Weights of a small mixture-of-experts language model, trained from scratch on English Wikipedia.
Size: 10 layers, width 320, vocabulary 16384, 46.9M parameters.
Experts: 128 experts in each of 10 layers, 48 GELU neurons an expert, 8 picks a token, a softmax router.
Training: a variant of Adam for the experts, 243M tokens.
Below are experts of layer 5 (counted from 0) of a mixture-of-experts language model. Rows are named router (the router's row for the expert), up (a neuron's input weights, with its number) and show model dimensions 280-319. Each number is 128 + 32 x the weight over its row's rms, rounded and kept within 0 to 255. Numbers have three digits each.
After each expert's rows: a language model's description of what the expert responds to. This comes from a sample of Wikipedia text that the model never trained on.

# expert 37
router:104108123115148110124089171118085171165105173041109125073116122169084088179193169092136103110148137138145108162100139114
up0:122148136113122134117110086136086105118157148155115147079168144078131135162125105151106143087116171157113135128100112200
up1:155094115124108086087118156102082166119120109126073088119105140147138159113104107128108077159159066100117109182131123075
up2:120209147162100131166120143118096129100139182144140127136168132134116124178093108250125164121108134148065169187141203131
up3:090073179173160142113122079120091155130130156137214109129143107125149093180107129191134141065097113149128197129141143143
up4:147149128115140095131122108104114085103194099124142142122129080101130121142133137212121105121138101098152107156126131104
up5:169111067119185174139129100154161149100139117135160102081125125135158178124130124088125164130142121117136118140169173164
up6:172088158114128120120124128087122160099145125129123176106109115094134129162145157148076155196137135113113068121131106126
up7:135120106131119093152149134144110172108200110119079080115121163162160110097129111131097178057142098042138104130104188112
up8:139144211150115118142120069104156107079134050130139095115157109068129141123116089184142146151132095167112163075128124106
up9:159188114170097116117150127137150151141134109136081126143126164087113131081115112115119153088144117120184142186106108136
up10:118171162116122103142154044115113117108103166119155142193121168109124147129118099125115103110080155112061120165097108175
up11:203157185126128126147107082132161155141151113150113160101120159133136102176129129208114150112140096144115191115111144130
up12:153156179134110086196127119085166121123137124117170078131118100140146108121124111094082134108124138180140167093131092110
up13:176103096112131131045136131131057109126140112162180119117133083152143142087134138118213114154122102100111113129150079169
up14:133162130148103163102155099137065126126155140115124086137113142132102118130139086115165109080098175209096172108092161201
up15:089141088130153152146147143158158142128103094145061137193088175163152115146141112142151120109153110166121182111129115128
up16:149149096080150098167135144162169085123189187117119111116109099201154099171142108197134139085095142121131146164117157119
up17:160129084095119111119116131135131149132147128127058068116125154117162146111131147125143135155175179129196143056106116123
up18:149160112115120130148149148062186110140128120164098082149118077128134108191139102192134135111107110131203156175152132125
up19:137190155139100132125105107146127098100110140127155183144120144081150142153138109143128171179129145103121122157150102098
up20:104121102121115136064154127160099070139099135115132123171132152129122121093081146137174101157101112088117094164144095149
up21:138213170157141104133161087160096096086125085120097142135120142094149153125098101123139107100063164177093133143149120168
up22:130145181163159139127130103161110105091088070139134127145148081121129100161102108151133133081087152187101152117096189154
What it handles: Table row starts. Pipe characters opening table rows after line breaks, plus markdown table divider rows and section heading marks like == and ===.

# expert 21
router:170163110114115147116170165123111087099150099156151153116156112092124120127128168120130197134100126148181143106107162183
up0:137150127096146129130127101133143168123111132133182116108199125135086178158126111126148096116106107138088221175197127172
up1:099159067139148142168138144160137082080177089152132139149097146137131143110120104115086115133164103061069143113141145100
up2:090126165162126157101151184166114145132140169106049077128105103136134107125143138140105136112088130146145092123120159128
up3:096163137100158091113171072175122101109104183133129111130121090107162092137099122107100139079112126139098238155122120146
up4:092097105122160217130160161121160121124132134111112102102111062139116084133077101192108132147147116128125224080125135143
up5:126039109100116123145162147174145161156213151079134084145090090148123105154111118106153183123120143118134105133120170133
up6:148119142125120105133119140118133176148110141026131127097145118121080099076184167118172121118053130130109071123170161087
up7:102124133149170149142120147117092104066142081062073152118082090151156173057163117087192097102092146100134120094105092032
up8:057138114143133094114165049163122094123115128123131154154060175103120091158065088200100153166112114158101137202142114159
up9:151122129169095103118101165123076136135141150104136189137150190163155058119058100111177036154043188143137114129118119121
up10:121089161136095121100143108141091178143189152170154148123104138186140115137137094145069095130123083114167156137119171119
up11:091161138149090111122157090115120147099136169098117157117122094113122112146116120112102128166128092133114086187109117110
up12:167173142085132111101097090192137153104192100112133167162115141141095163146188100047116156080098134133108109162129119129
up13:143132081089133125063147099115137135103176124104111125158110123242124159067117082149124087082074145125094171162174099163
up14:151102141096125130109123162117067100122127099078161119126084141156187121047178111150239062136077180074056132077142129158
up15:149139116131123150117108165121086105117140162141164156127140112118176126130169150095224168098168070059116155133130151143
up16:124145106140147164144146130136075063055154152146121087169149170098118142116133123119115165091114135103107141119162159212
up17:131163133104114161098070087179123116132116131089157074167114129150135115141179122069102181159109101110149202152155148118
up18:152117144129114115118056119141163119152118110105056120141058158102125143098184128127147119139118137205114119124091118143
up19:116164104073146117139149108127135189169085179135150120117163104096108203098140108153171075133130159109154160151128111100
up20:149157139103125079112152028072143129122124147134096145093073107118083141160124132131101142162139120124154074176120138094
up21:170048121164072128139130102130066111063146059113151099110130072137106163166097117115155125167117103108132141098122125126
up22:132081150108198136149132168150145156096172168095127116161108100116120107132153103070149134163104168116145058125083146041
What it handles: Date and clause endings. Tokens ending a date, year or clause just before punctuation or a line break, such as final year digits, day, census, October.

# expert 30
router:151159077115125059164068160100114151148113137146146192111144090162099159074150170124077061163196105105118141105161102087
up0:139132116112116168200145152152105157157120099127118120118091134166106113095123062097161155136105096167146195113098136082
up1:107148165128116156136107113103086119150138125090085101149158110142142123131089149126129077196107159183138108120094115148
up2:182115127118105119098138118226124083095104125115101132101114112109143101096134118095131171085091150152114154085074127159
up3:125139102128083077133104154139117175138087170191151143080138116138099095158151160157056093113152100159120081118152111145
up4:102056104135182163112108118102099145116121107134126125116113103072086146131146063143103088089127140137130187115157116117
up5:167124178102119094163144105153173102110073126147101131051090151094156085089152110116129175094114097140172150069074150116
up6:151173126118127158096134111215138140096077132088128151108092123127145113152110182166102120162158155110155097121137131082
up7:130179033082139180106171182143121115124149173140135086103114138155102171145178141107095148120127096082122064125132144130
up8:120161179162159143112180164157018148156099086070143171165087162134152065142030089123156108100120099129099077105140115110
up9:204112158134181109172105102101134155109101113107114130087144135068105147141131101143168107141115109113145129172129111095
up10:177184159074157120165187142125124134211129110174124105121080119107154113143082137155160113107116096170177116131129096109
up11:133146202135104127116131130092113222154155085101062158126120076147128145125121082187125133105077116184106155136140093167
up12:101094149115180133103138167130151137071063032149129135107095188117066125124063070172098127088160040130097128113137145137
up13:136132097102167093118198124115174110150152115127082098165101187136131138137120030169109106131164101133114145083115151126
up14:084146139083127067112170140067119123129145081171126153122129074154165089125160128116158088086145183117075133179143135070
up15:085110145111132146060140151127074142120117131131122139124164112141122142108092111075138076101161101093068105078152133125
up16:117122165094179157133147155192116161101113111146185146127151132108159119122159141126103140121080092108073101157082150118
up17:154131079092063103117116119124103101122165128146184071122126089112125155126140135169178133137161132111135163164102118175
up18:091124160159140109163119121156108103067198165128085114098157140197146104167140125113096153138148164108166150106114116175
up19:043135172149069161156168132140124073094132149114187070122134124136121101101135085123217163102125124175079124098134101122
up20:095143082097137127101137091115155101134157194124095100135110207140153177147140185134069140109167177124157149130140131090
up21:121077194103094134208154138122149129115099109120129130127108116138155153149065114126129162142098140163169103115097224108
up22:157123135133141084082126107126131158163140146101108136103125141122110136134142165130135160112124148152171125195154155141
What it handles: Main verbs after auxiliaries. Main verbs and copulas after modals, "to", subjects or "also", such as could not determine, can only be, the Soviets asked.

# expert 58
router:211184170094100156144098101078125143142101091132090133131155149167084182153142139054142222133238076090134112110132109069
up0:152150137154099151113136103157136128154125077142108179139135144201125128171115074162074061135108108082167129154146171102
up1:102176122136153135161149111117202113188082071132112103153133176138148106122098091124111107129148137145161175195078158123
up2:120102168110148113111129113115057150146146125114131127152089123143143143138126122148149141130118118112071117085102104135
up3:121159149132148138126139153086180135128133115121158138127141149110155144156085168133099094132135122119130115116136093071
up4:126076068122157114128124120157133168084112146022132122113119137155174103142107124166124143086147152157166117117144122106
up5:082191082093122176119157112150107150129107138186087104152192059108195133107160071137129170101099116099133063174103118173
up6:079093109098100090121169085133107158138163149058104093138139151157086072141113124096170118143092139096059155122143143161
up7:084188104159183148072162103179079143145102157129141131179192142111132138104190106143100119150095125131134095198091153184
up8:102112096107132105132151117180105212133104096164168146125123108147130112138133120175176131140064150127145123074102107192
up9:138139046086123085150165101145128163091119135091129107096119150114166141131186024118158174140109159111156125166199123168
up10:133175138166108176114133147096154118160126122074106164110161139178135082114138161176113097136086128102156124153129167154
up11:066131151117176130153107099138086097151131089121126155079127129098091127132115151072102164046160128133078138172119153123
up12:113062134048147124100118124105045118057124141084141136160161119152195119155133100140159094183123107119080113117157099112
up13:138148149178160155101139189112071196142152083160158146142054107076100121096086202150109121120150143080123148127153079078
up14:115140120119073149073113127113122150100153136134188119115159128120142144087133123107135154037119118123083142148125129108
up15:087165160144141173112174124166186110148117171115121103159104148130136131124187124157154131127136115103171031131101131195
up16:087166107134107124169151103188123142137135148104137125092107112155163096144150071101102150103140126120155206153063158142
up17:163094109140154070217123104110131151125187114109192139116160100125131099110142121129102158154144170141101136154114129147
up18:097146161145127077153117116117090092118159131167183184115114064146123136174133129108176106137122113090092143114145130180
up19:103124087148131139171141147104162153112109148137131135161190099144161105112150128076097113114109077112141135139138140172
up20:159074203194110182144117145147085087182112107152145113098078117123113120101130171138124091145156108148098138130114090126
up21:100144161218189188166144153129063138134123123102222145117149112101116099173098164126129141117139149153094107142113150145
up22:126115111062129081137089119108136163105132133071144101090156131164151095146118133169107155135131068110107133119127150177
What it handles: Organization names, goal minutes. Final words of institution and place names, such as University, United, County, Street, Racing, plus goal-minute numbers after scorers' names in match reports.

# expert 35
router:149112152120080141150112129150177213125073117128133093107168144165096133157172216152144084104130099114132118122099084161
up0:134141139180128229104157138136129115143141149074120131158203123094122164124145140081163067059166119109106120112153128156
up1:070066139181106137161103160129157141061152125105136090142119105137125071217178124168152132130126161110162112157134161118
up2:076043140118121127115136148137157109147117116130065084199091137154106100119085099098103130148106112116109108106105151128
up3:117139176188132161105119116131150124165128090149095095165135113083162125154146131094111139128098094154101145148147120157
up4:142209160121121160134164140162093097085121166118136207178176110203158146147135073093085173163156147068121153090122108155
up5:143177196171083169105117144136137119175091178106100119062146139133159087091158115145132109107129198118129150145146137156
up6:143093130138154182183149126166152114120190138113112109170063108119112129099092088122141083123085118127173181161089147136
up7:132167163175107058082093161153128118133168209096105199107148169102102077184137116127237088120098097127148119081147126140
up8:143146206099095059129206153153113157149122190119104141072161137172182119171149111080100163100118129108193127124165125121
up9:154103211168140101097186151106147155158126140128117138146118143096133148143103084156129120174121132149142124123154164139
up10:067168142188153079094108135171122087076142113117115122145071162165133059067074123122141119093075095174102109145087163143
up11:113116100118217136145184086167113133155107093094123112120181106136152121157171157172147121068119156183147140110103139163
up12:152119142138131180179135081080077108119090095129119140168121181085155148113136132144175101176184068116115140101144093076
up13:123107167130108135070125117144169099128137159133145130131136139121140095173148113134216125140099165092147092077091162139
up14:082163081120112167140140112074150116164184138101117168081096127155148143106115140167153195120094135131118127129108110162
up15:059125155136108090086128105145110109082171105100128054159121165101047103047146129108130072104115178192125109080113136095
up16:115146151127157122104133081118150087150129122137200210120075131140147101090134098141093127096116184104184155163131145132
up17:129106116124152208116161150170185096104101156140169122157109143118136129115108098144189148134099103139108201141145178138
up18:104163158165135127076096077133090130165127097070119135120118161096122137142169169143121085105113089141068135110122153171
up19:125180117146115193121165152110141099071076168127126113148124154160083098119154117178062119135111189138093179115152165131
up20:092130093135117124136130126137117174139127056110160077148211111109136162118130111195170127097094146139192132138154112121
up21:138158168162122144089151136127165083101064173034128105115180152110137152105185101057154165132153177152187144048148145135
up22:109122160102149100191123103147049138138134141131158106076085084136081144126175088116106156107161122096116144123125133158
What it handles: Mid-word name pieces. Second or later pieces of names and words split into fragments, especially person names in cast lists and award tables, e.g. Te-en, Nob-el, Cho-i.

# expert 5
router:180137102128178126111100113132097137215130153130124079151158063084105144141174138074120104169126075121173139111127093125
up0:125157083118130160121108038139160110088073083131143142082113119116062142150143119134137194127143149139127101115184121171
up1:114117123094152119138161141106165179136107132106119056169119159169124104140117144138070126158134112118144123171095166119
up2:158122108087126106139155174176108142135154113147073136102171179207153173102094099101113107159083081102179151095173173159
up3:123111121193160063108136087100192112093125149108135127121153128076111153186155137148151155129136143139095088141170187117
up4:177149134084159088124120094143116104105139145127112153147099147129104146142153131144148134113114128148116105195146163207
up5:131113115172107152120101112094099153109168145141094125120146215122144134168107143112121107104159112163102131068154096121
up6:122180154088105118116135175135130118110077134159077100112124183113164075091103141088108085156147133191184107156154108155
up7:155158146150079082120151115126122124104133142158089166150156228165148128138103094113094130121110137119148114121069146109
up8:151114149160124162157126143154167144143131082133114152068172107148133147113112148145115191142108116150136124129118153108
up9:131095146106147111152109118206096146123148078123050101174095151198119138120116144155182129122142151124120176102081154166
up10:052103099114092175131128142174117142128123080140155132135149140154155107090095111120094095096090174170092088097110148165
up11:160101192141097112140128112186131158089151047106148224065132112138084140115149071145093112070124124179097166104061147146
up12:104155171140090184173139108148105119137141091103112159168134108101123068140120094173115162046135159164133109137093130138
up13:105204133154141130131167103169156143083137102116152144109168126172068151103150068131079128149099142166133108095081178109
up14:072090157123171154115134134128149082156129131115137132208145126123104155135151143118103187120158100151128131154103124157
up15:080100123103167188147080139090152150113137132147154178202107106129125124108122115124113110107109133138063150109133140196
up16:119140113127119126135147124114111122100167078109150138071129129110147157078114137105078013111104124149075081148119170101
up17:109140099152120158126097124206141135062166115120187103128118075136153161177168114114093158135146123143103104176065155160
up18:072107138176108162195139108171149134121094096117169163114162084129102062141090100141086110090115132203165123094063108123
up19:172144150100143085110081138169120160070132112097077151129111140100151145132125104168134133124134112095116111184119108079
up20:153126125122174150151109145130174129125128122098171109124142141178089130150142127053092116179104128130144177167140140157
up21:070182134141117130146104085112161114142193154065142133171139126094137112157142131167112112076157170195146115090134149172
up22:141129126164093116160146112149146200124136110112137106140136123140105092132123087136154117148110108150137178148068205186
What it handles: Stat table separators. Separators inside numeric data tables and lists, such as pipes, en dashes and semicolons, e.g. poll rows, "km^{2}", "±%".

# expert 55
router:061135150128138115125168144154110130123174072143080121107098173114145090139171109138060130143174121123218117099082173095
up0:113150136108108161185116152161121109172146113124214162221136123146117146102064110103084074142119122133153162114116106133
up1:091113132128075129155146061113179147113081121078216109202170136137146129134143092131158161105155155142116161173132127107
up2:107126136097162144168143109125161150136164157132132121129171087128133063152124102104105195071140113160158125152107127133
up3:167112113173152111131088147116107152109165165148088145073136120128147091157182124144134095101085133170136084159112121191
up4:135119154090156156107081098164151193084096158132174110156104118201165131158182105080121207084111111080112104167135166173
up5:124131103130127138121113168121124146170050140127080101137171168154147107118196133171127126115096138132179124131146178068
up6:102067151192121095175136095093150160159101101134177157072146081137044097081126138176155117160163108147108127155166116104
up7:155075158152180160124163122091123070126125169139173159145127107101140070203083108090175178082118085168143163189178171122
up8:139147111142106119146112125131105098133121108171121172152106137144182142159161115224163114153096072062158098115147163109
up9:107121106184163109038140061151088162096104144107108122146140163066138113122106048097170075088117148146096121148103074107
up10:130095098167147124133120144111145148133162124136143076149139124100117103108204109150200084111098180134120138143203162117
up11:135160110138168140087091184151115147096100108080209118174090167186160135136097122132133091144082125113109117139152130103
up12:121145062132130109148112195113082187099101100205084157139154089124151146167124091112144123126087117166147141153107155150
up13:110129129109168121142073093128117120134165122058155106076139204111099131199125137139113114061115180159123088155133141170
up14:098123130123133129126104074146116105117047147158093092045138107107082134126135157130166101138168129106115173105129121128
up15:093138098069142122169121108087126164102157137092126132182104103126105097125100069150165120179149142116140177152128060111
up16:138156137116063101145099148153140100122095142112150096118127089201145097088120142144095099201134108095144052107122140139
up17:116083205125101130119149148135073134171148136180111168137153109127104183163141158130115123110117113040114093104124065079
up18:160176115100104039139105125145045113144139115125108137106173114140136136106118114120155111137100053138105113124095123120
up19:086124113075084092158166037126128129058100170059096138188104075168101134107118074105133136147101150115138107126115092077
up20:102109110100190188105154157153141156176164100178169163156128116096159111139195130086119146089142097111121143184124153199
up21:118110098104121127174130079109175061117148121141144160143153091134144129135038173164128173141145097137168104160102197121
up22:136129172138107162104135156090098127150158172132157177116138119145099146173165148117103112122135130078133165111116111106
What it handles: Year first digits. First three digits of years and decades like 197(0s), 201(9), 199(6) after in, early or dates, mostly in sports and biography text.

# expert 9
router:105160061142111120117131139133122107097153086144126166158103075097069173197107157143134088155136113128182160150157145118
up0:103156142099176125122072142061136114102089159139128144130131147143160170135154138186176122132113104146107153111097170169
up1:117109104177195123054086139133102115115126099093159096130098189137121148103138071092103089109138153128078116100172145167
up2:125140119090159179112084147136144117064150112120098108119180121173145152108134130114120164136113137071115166169128206178
up3:121074168124105166011164076086143152154063145122131149074142135102084053098161150112142092105157090168134106166128134120
up4:117105092171124119088128103125140100118121072147187146173173068160116170120170124142156151110124127172121139205169127124
up5:074142145111125120061177126161143078078152117103048097161168129101108141126116138132137141056092084123118146131087163152
up6:171114117098122101138138128159168145115102104104145152103143191169109114123055143110111112145111130158128125119102113119
up7:155125124088080087135105124117085147113140162167138116108109114118092104045100068065146169138125092078115116103099095054
up8:154164144159119082115070154079107094072088147134076091098063112099134124118125125130127119111123077205163130055135107120
up9:109112154123148121121103126142125116141084143103079107094118173074120131090103109092163125134123156187145136154135062141
up10:102141165117096046162124096083126113064124182169168127132190116115130159138157114119138134099137122140147081069108140100
up11:095149156069092157144090108142126128139091075134196181069131142164203130146140178147164130150126091097137157138156111131
up12:114101163162150106140120143110098111126150088112082162141125127128143085100106101178124122075103146142157184104118167115
up13:116143121128117104151143187163067160088194077138111153112148149107130091152123089114147119133090127092117190138070140090
up14:130097095041121074123090146139061129169127118108154168115131130102120142138144120120162125098110130100116136127140160093
up15:154108163110167127151087123069144111117210152145133116115130119120124074181156133125119111163162118113154071126155157164
up16:202167118133054161093134114117074108078134083216106141123146116147142105113134118101095145126107132140147084141074137154
up17:147096077129122175146138106082137119143085123178147103159120125177225091148119101161138117130089137147154143091156194069
up18:095122094098155134109179126112188074104128159090125138131153149187118128156130100105159174150113159127115127147128193086
up19:163109123153195143065078170067117089100157131151152131095099123116150167122155098135119101086137154083120153140158149134
up20:162157094128153154197117084103096105076129136125167139120096110106104163136084131126099144199161133124144127108112150136
up21:112125177137141119142089146135090118134219116131168066094068110118094141137117104109113073081113153138149138116133169131
up22:162133156103094075154111129115117173157130094098139114145139157093155121164183079094159121053086085129136100186129157165
What it handles: Role and table headers. Nouns and verbs for career facts and table column headers in biographies and sports pages, such as served, position, number, Date, Candidate.

# expert 32
router:137095097065195091202167127081140146109139145101137150125147104160122164130112166096152137127218129112149154145138141110
up0:086152128177175212152125172157108136088056073117086122079102148112136080134133128150171134132107172180166146147094112079
up1:145188138132155160104091171124125188131103052166177117144162084160148096142096159104118105124112122129144089164136119100
up2:136150114085116156172208071137105145147034111165131173139149171141141136155170156179177089145112070097169126109122155143
up3:101158154140165130105098128149119176088127198103140138144164109076133125165091141121066146149147144144148131089133122108
up4:120142159109119146152089103147106086134135139150164163123099154102149168089099066108118129129103130076165124034182123132
up5:145106176150127102078138130102149099115177163134092140099134146115136062088108098107125097050145105117101092059145085135
up6:106107131126027100112108078108159185096122112113127127080104124144092158083190075063144159090128167073139180131118064112
up7:108141098140153116114152151077144143123152072134175130128191142139143146145071125076133182111133148122141135182128178121
up8:112128102114143134109180167073137176128136106107191116120177151158172128163025171072141164169129128094147115176087157081
up9:109133074162121180109154135057192150188178103151141125155162089120148184170027129130170150140141186152149155126146190090
up10:137087136152140148144126092159132093119113094118129142102135148116109113131138122107169148154137168166097163155087128121
up11:131149130139167092140132077117141098064095076113140103114132124128159135083121116090141151121128085103154216114130021107
up12:120113157195101125119095093117113147143141087178132120083216090147145179122125154092066101101098123086075159042068134137
up13:106102098134168147109087119114137098105100036132121179106112117148098112124139145112144125139113134138053058179108146143
up14:123110130113044108109124094107104197121157163139063117121126130086120161146133114121127161099106165135083131080092115137
up15:174091152120089141084108149082171111091120103149104102158145125178112131180161117062122140091104147094090117138161144084
up16:093146071158082120118169156083115108143100075122161059108170106145145132153113166083128141146075103147132154149143081110
up17:112113087169182184147147108080093186125138138095158092088141110163131103120165087173099115067122155162195151121125124148
up18:108093084174104110139137150104129098101131085154159143145125054120137051148102134154141138120130122102096109119103130156
up19:089179114145069139121093117172126167144198123134110124150197144133171124124103128126084127134119133133140110075144131131
up20:130136106106093127144081133126089168126124163128095138101141084136207148178069102217086121133113125141136153122103161135
up21:119127146151210102146156141059127165082126117112173047113176116150149116168075122083120140142098125165133151190099152120
up22:166123152180154110079110118145137129129122140172123132107103128077124146126097114122162138069094122176114148129162165185
What it handles: Commas and clause connectors. Commas after names, places, dates and introductory phrases, plus while, where, which and But joining clauses.

# expert 44
router:105182147127107135116130216137093124103166122096106102180116107092161122126143108174135147114141096156169107136144107108
up0:148081146102102131125072153102094101161127157136171158074108140150114081099085237168102173107137094083127183098112127051
up1:143167145094105142139138096124109140133131148144189092146110117160122129077140102128105164152195166122102145180153102189
up2:114127140100072135062158079073168132140108135081101187120170166091143085166142118130132119162162095148171057168205122134
up3:059083143120132163114181120153098165138111136119181182152116142120075106119177071109136121099110170113086169173139090145
up4:074120171103109145157134150169174125142100108062140085118117105128123122137068147122106063103153154188072111156103109165
up5:116104080100126117138089101136182080086115154095140117065089154118133152116075109150115093184147095158136198093159161130
up6:125112119139114169124125101122156100095119159070162119133104106108140164159170108123185136121135167167135165093082113114
up7:118147104114130133122150133147087131104142095096099137186066145144123175127136080097101111233096125036151172099167134136
up8:149178117145137115145095131154125114159145145164221134121151195101156148126093138180125167154111062152127180198122181105
up9:107087147123178087151171177166114144163112079102113164140139102133103056113116150159140103109070138135105101105150129169
up10:153110053090104118118126112117054111135156105116121079069086139171197142187175135068097152111068126110145148137147111127
up11:169069194128137090150111063068118124153112170136095071148094158154151068102100096113069108113084152157155085101150159101
up12:177130151142166097144072159125026064159124163122124161087090148090149176110107141115094157132122065176130127135070141132
up13:122106135140164140148079094106176174095096080118114129135146115192061101136149104074115136070102114184100081114122158078
up14:115171143168167124097132165118150097047088095088079153103058138145161108123106122105169126134154040170161109107136142147
up15:135094075092100032138183138122131126175128121130152130144128149099109141070147112138106088142129109136153114114154169124
up16:115155154108120101035158102148113119148123128082142076113164061160055118176130147157131120104136142166132116126139120136
up17:120143121114116104168128139124096110152156127132082199139085175139175125171147175092127172125122134116149162124130169086
up18:147165090145089170149015092128110132120090133170155138137161156130122205157169145103145137175195091126115142154098120144
up19:162127121144139103164102096100149152138170145102253122074126157136103159113143166137105163204139117129137133082128099050
up20:146147161153165168156071173084134132102142154098130167134089175133127122065147141182202147154172113219097094131129158131
up21:113094070090126109144190093111166085212072122104071088113139135137108128137120113113071140097115217098087129127149117158
up22:143152165188186133205154162151100103071167158118151161126097143137176139112131088122112174099141167115179218172114156121
What it handles: Nationality and place adjectives. Country, nationality and proper-name words inside institutions and places, such as European Union, World War, British, New York.

# expert 62
router:126089108165136158124150056172117145208123101114166147158115124150171096075097144044172138105144117078187082132126165158
up0:130136052145088130103161120113094105138117136095148137093140208155148198165179149123122134132104121090155117168202143139
up1:139134172121140126055152143095113145105137186079084095137070150131123114096203122208094107046110086113161139110126138155
up2:120142188131132129144105156134120106151105164159118153111159173133146131094135142115171142120136176085133153138134116103
up3:159150132081148192132048170125104098116181074150149174095079110088118139103105124187196101137128121150167134134140107116
up4:175079104114184144123131111128153130079137105143140127136101111140135101139168133168182089177147094112088109105127140136
up5:123095091112165172174090109144119127101139168145125149177117139141159094110078129106160116166138122121130137138139168084
up6:119120081138129134069088113105147130161093129082075094141129158080126103173133125147110129127157122149133115170112161134
up7:116157147106124150097125101099118149145070132108148105150175134145165151110181068156121124088107106104148162140135081123
up8:124112107130073203161154110135144078111099132169154099137127106168190097117141121111141123135121164161112164073148125215
up9:122141118147139047130164120133192144167165154211088108106132117065094137153135109140125137205162099109196127146168126095
up10:174095168102133084122126155154116094129127133121114113126175128076084105161096152090127164091159122096102116160128168113
up11:122125114140097139070080107150140143130118090088144178130185140110098142142123104098185182219156103108083110092137141150
up12:136069153086109080077102142135070105150107118049134135129149150137092106138068125122155131137142116145100133064136155136
up13:127196100124134154174101123077152167127163141040082152138109107074153084155189109159062192101112138097123130172097110104
up14:151152176130093129066121146168098094110168115106129098125151173153171170104108125139196084140119164109128121125092123145
up15:112198139050145123088117058114166176161131067127100177197165151130107133117204120102105090134123135116157106181117109084
up16:093099139084170160116113178120123111120132104141125102115093171125095123133086125121152053167129134113092164141137133125
up17:201063122183193064173128153095171138193129155133147109176117148113094177120129112115152163133110081073139171155179155119
up18:122112089064134128148132109147096089047179187156102166070071136166165135088153122120066119128111145109144125118117109132
up19:076163159112121116102159118086167088103088176137144141114176143129167119096110141113061123120113109093098156119129132164
up20:139168129155106151124148122100111148092103169125083081095112089167168161095135096152057146109167079111149153194160090189
up21:060134111092193149099088083131153159127202110133188151114147122133100126151125098168082055117136180104098102111161131140
up22:168140172133109123139132172119114089093142089117102145104085102168160158145158143198182127121161132109131103099180096125
What it handles: Word endings and decimals. Plural and derivational suffixes completing words, decimal points in numbers, and list dashes, such as -es, -ations, -ists, 37.96.

# expert 43
router:157116078071165147108139060082182115075169132092092122149128132088135142111130116123096176151220121103182116113148135137
up0:144141114116127118047126110102084163133107114165141195083163156146149133189090117150160119117111136113115169119082088138
up1:107127100113186144168146168138141108149105101124116133121141137140115085162109154160099161141109128198131176126109128106
up2:144134149183114135126141152151157134131138107183156180119135079143113065110110094113103152160141117108147106108116128044
up3:155164133092090125121105119126141118129128127106106191110148156097110143109092070098121184110139175125176118137179117144
up4:122112109145156128100129134188085186134133114148132176114140156202133091117111068189179071178122105105158156134124145106
up5:109123106133092063146110087171099117098080110142104111136182100133141128105131129125175159090141152142078082111122133182
up6:077174092114122158155177105092142204139113121105127081131115120127131075163117161147116092145147150206135120116136083105
up7:129095151121087118119167149146148138128155135124160086146156126073191140134146112138129107080139153161073049161180169197
up8:106088147106193136178149153106096139111136104121133112119130141155089011141191126123136112154097099202106108105106173129
up9:071140118148106123182108182175165156153149133124135052150125109104083079163099096131108088169129146205101121131152152150
up10:104124152094104092120145119105124138119185089098177129118151129139114173138130122083137128121109202115074170214119095126
up11:103163158143056115047098106133130122133109132115094149071104124191129076179120155118094125092143069103133157108083071074
up12:094144125107095139159157106133152109142153128127131166155089189068153145133079130143125102162144207105121100086143123098
up13:142153129124130144130154173080112144154177154136177094143163177127152120133115152110082120071101082076157138110133102122
up14:149125000141174150141110112075136151170119108146140127127102165184119103136155145138165119141147093075132107199091161133
up15:097132141109130113118111137159114111132165162132086134150114180085148110138104118116179155143116187107064088096113083142
up16:075076105087142148144185162160103152156141104112130142147138166126151110156117079087154170154109166165101133150132145119
up17:155127142157127117027131154082129121135123151138130128170164117147159145124089131044106113093124075113158140074105185155
up18:124128110144186094152159115103115134164154142124152114182107127140168156135190142115065119132112110106121102107053153175
up19:149124118140065149103167025139116168143186136120127106111160154157203107094169113154074070102122160149112135180127149178
up20:107131142150157143122143086123102181223127134111119125129105109157133088165130121173082103105134092187151154090079135147
up21:166139143148100147106140131080115129129118145140136148126135129145151184171111105072150100124146101058115113169093115055
up22:129112083119142182133129141089152161159185144138155093127112132183107132082128061117144123091148143086110103140129195117
What it handles: Clause-joining commas. Commas and closing parentheses or quotes ending a clause or list item, before and, which, with, when, as in "individuals, and".